From a checkpoint of a small mixture-of-experts model trained on Wikipedia: vocabulary 27942.
Below are experts of layer 2 (counted from 0) of a mixture-of-experts language model. Rows are named router (the router's row for the expert), down (a neuron's output weights, with its number) and show model dimensions 0-255. Each number is 50 + 12 x the weight over its row's rms, rounded and kept within 0 to 99.
Before each expert's rows: a language model's description of what the expert responds to. This comes from a sample of Wikipedia text that the model never trained on.

# expert 7
Description: Determiners and word starts. Articles, possessives and quantifiers before nouns, such as a, an, their, several, plus opening fragments like est, res, ad.
router:66 31 67 47 54 59 46 28 68 61 53 42 47 67 47 74 49 57 38 58 41 51 59 66 62 63 26 48 57 38 51 35 55 31 29 46 23 66 63 66 66 63 33 64 49 36 55 59 65 56 68 59 38 46 62 38 36 65 37 48 53 53 51 64 67 52 47 50 54 38 52 57 21 50 57 66 39 50 33 41 42 59 63 60 57 48 58 31 47 45 61 58 55 50 64 58 55 43 39 75 54 58 63 34 54 62 54 64 58 56 49 65 38 54 40 57 68 34 55 40 56 65 62 58 34 63 45 69 53 44 53 31 39 38 56 32 59 50 70 53 50 61 56 62 35 52 49 38 67 36 65 29 67 36 46 37 38 35 58 56 57 51 72 33 52 38 62 45 54 42 49 58 64 75 62 41 37 36 54 71 42 38 52 52 64 70 55 64 65 52 43 57 48 34 64 40 58 39 39 36 58 50 42 50 49 40 35 65 49 60 36 55 76 53 35 61 37 38 39 42 65 33 68 47 66 34 56 54 56 47 48 53 36 32 66 35 28 44 35 43 30 33 43 43 70 32 58 39 66 53 61 59 68 36 70 54
down0:57 57 59 56 40 30 44 25 36 54 68 53 45 55 47 32 58 30 54 45 40 31 61 29 60 53 47 34 68 66 50 70 59 43 62 60 50 51 53 45 64 49 55 52 59 60 22 71 70 50 52 51 43 63 62 44 75 30 35 51 46 66 37 39 47 44 38 62 40 38 59 58 41 64 42 61 48 53 53 69 62 59 64 72 46 38 60 47 52 37 59 61 42 64 52 68 49 38 58 66 32 42 28 71 60 60 51 24 43 41 44 53 54 41 31 56 63 56 49 46 38 63 63 56 59 31 27 53 55 73 55 50 44 61 42 36 43 68 36 40 80 40 49 56 44 46 55 52 60 41 44 49 62 42 68 49 54 53 34 40 55 45 42 66 44 48 54 48 53 51 40 30 44 65 39 61 28 74 56 43 50 72 55 62 49 60 18 40 47 42 65 32 44 56 52 54 61 64 71 75 44 50 46 63 66 22 64 55 52 43 47 57 44 33 66 38 54 51 61 50 63 41 40 47 29 32 65 58 62 66 37 45 54 52 41 60 52 40 72 54 55 56 65 52 49 49 69 68 40 37 74 52 66 54 63 49

# expert 55
Description: Sports results vocabulary. The word the and sports-report words about competitions and results, such as won, lead, final, season, coach, title.
router:70 27 61 36 58 52 36 39 58 60 70 34 46 69 64 58 54 65 41 59 41 45 53 60 55 60 43 46 57 49 35 32 64 56 53 60 51 80 59 63 57 44 40 77 50 37 58 59 63 58 54 56 39 52 64 40 23 62 36 61 69 61 38 62 43 50 44 45 72 39 43 69 38 43 60 59 41 36 40 39 56 41 54 61 66 34 57 33 49 46 36 51 73 54 61 59 57 42 42 56 30 70 63 37 58 60 51 57 79 61 57 51 38 63 37 63 57 48 55 36 38 66 52 46 31 51 62 60 37 39 53 38 44 50 56 38 43 50 56 53 55 61 62 47 46 67 29 43 63 47 58 30 60 34 46 46 34 42 54 68 32 57 41 40 55 24 62 32 46 14 39 46 64 66 72 47 39 39 57 53 42 31 63 70 63 36 57 64 66 33 30 79 34 46 58 45 63 43 43 48 35 48 62 37 45 51 45 63 64 57 41 39 45 64 50 57 45 44 34 42 61 42 43 38 52 46 64 55 40 33 60 37 38 50 64 40 37 44 44 27 44 47 60 42 58 33 72 41 53 54 39 58 60 38 67 62
down0:40 62 46 60 49 59 40 29 54 45 61 44 39 50 39 45 40 51 58 58 67 67 51 49 45 30 45 63 29 62 47 64 54 33 54 45 68 45 44 24 34 80 39 57 47 45 47 62 38 57 63 32 49 49 19 46 62 54 43 17 43 71 42 36 50 60 60 43 60 47 67 50 41 56 45 40 43 27 42 42 39 54 72 54 43 58 55 47 46 42 49 68 47 34 65 51 30 39 74 20 68 46 57 46 58 53 55 70 53 41 52 39 44 27 45 43 46 60 26 59 28 57 71 49 56 67 37 42 58 45 48 56 56 42 69 43 35 52 57 64 61 41 60 62 52 45 34 42 52 34 54 55 38 33 44 57 46 46 61 43 46 60 33 43 34 50 45 62 59 55 65 51 59 33 53 38 33 50 38 67 74 77 65 42 54 56 64 57 60 52 51 28 59 36 69 61 31 55 42 60 46 57 59 54 69 30 51 45 59 52 57 62 67 76 42 70 62 61 44 39 39 39 58 64 66 58 26 53 51 45 42 32 37 52 47 41 62 51 55 46 52 52 67 33 38 37 72 37 56 52 43 71 34 62 55 50

# expert 42
Description: Articles and determiners. The, a, an, its, this before noun phrases, and the Arabic article al in transliterated names such as al-Qaeda.
router:54 37 64 42 57 63 36 42 56 66 63 39 38 65 52 63 60 67 40 55 42 53 41 65 59 65 38 59 42 51 40 39 76 48 51 59 31 61 63 60 62 62 39 71 53 63 53 57 57 60 64 50 34 51 60 38 36 63 37 72 49 64 60 60 63 38 60 37 58 34 37 61 50 58 61 60 43 34 41 42 51 28 54 60 66 29 58 31 33 44 66 57 60 47 60 58 53 42 49 62 34 51 60 39 43 54 42 49 63 57 66 59 45 56 37 54 64 40 60 36 49 62 64 48 39 51 50 51 40 39 53 51 49 42 59 34 36 55 64 69 68 51 59 60 41 55 38 36 66 44 70 46 63 34 39 41 37 37 71 53 33 58 72 38 57 37 62 47 46 32 49 51 64 66 74 40 38 43 56 70 50 35 61 58 73 27 66 48 52 33 34 61 55 43 56 44 68 40 38 37 50 59 73 30 40 57 41 69 48 63 38 28 56 55 48 44 36 40 40 32 68 36 62 71 38 49 62 55 51 42 51 40 19 65 71 41 35 36 41 32 32 39 56 40 59 35 61 40 61 34 70 68 51 44 61 62
down1:34 74 43 54 67 33 63 58 60 42 53 37 60 25 42 45 46 55 92 48 59 35 22 38 46 53 31 55 46 52 80 49 71 49 42 57 52 47 51 53 39 56 51 63 54 38 58 51 45 41 57 60 44 48 48 59 46 53 50 45 46 61 74 31 39 42 57 59 54 69 67 39 58 61 56 45 58 63 49 41 67 44 25 54 99 28 63 52 58 61 38 64 53 34 45 32 38 47 29 61 39 55 58 46 47 52 42 33 47 52 34 53 38 52 59 57 32 49 54 71 28 52 46 47 53 52 59 81 51 52 41 57 32 71 57 46 30 57 35 55 46 64 34 56 50 42 58 47 40 71 56 50 22 31 55 48 19 37 32 39 43 67 56 32 58 42 37 51 52 44 64 54 50 41 50 49 60 37 51 50 55 50 47 62 50 33 71 58 60 60 49 62 53 49 49 58 65 39 51 51 58 52 59 54 57 30 36 36 43 52 38 53 49 73 42 52 55 45 48 50 60 48 60 47 53 54 35 65 38 52 56 56 32 38 65 56 31 45 65 47 61 47 54 36 57 61 52 70 60 58 70 19 42 54 35 46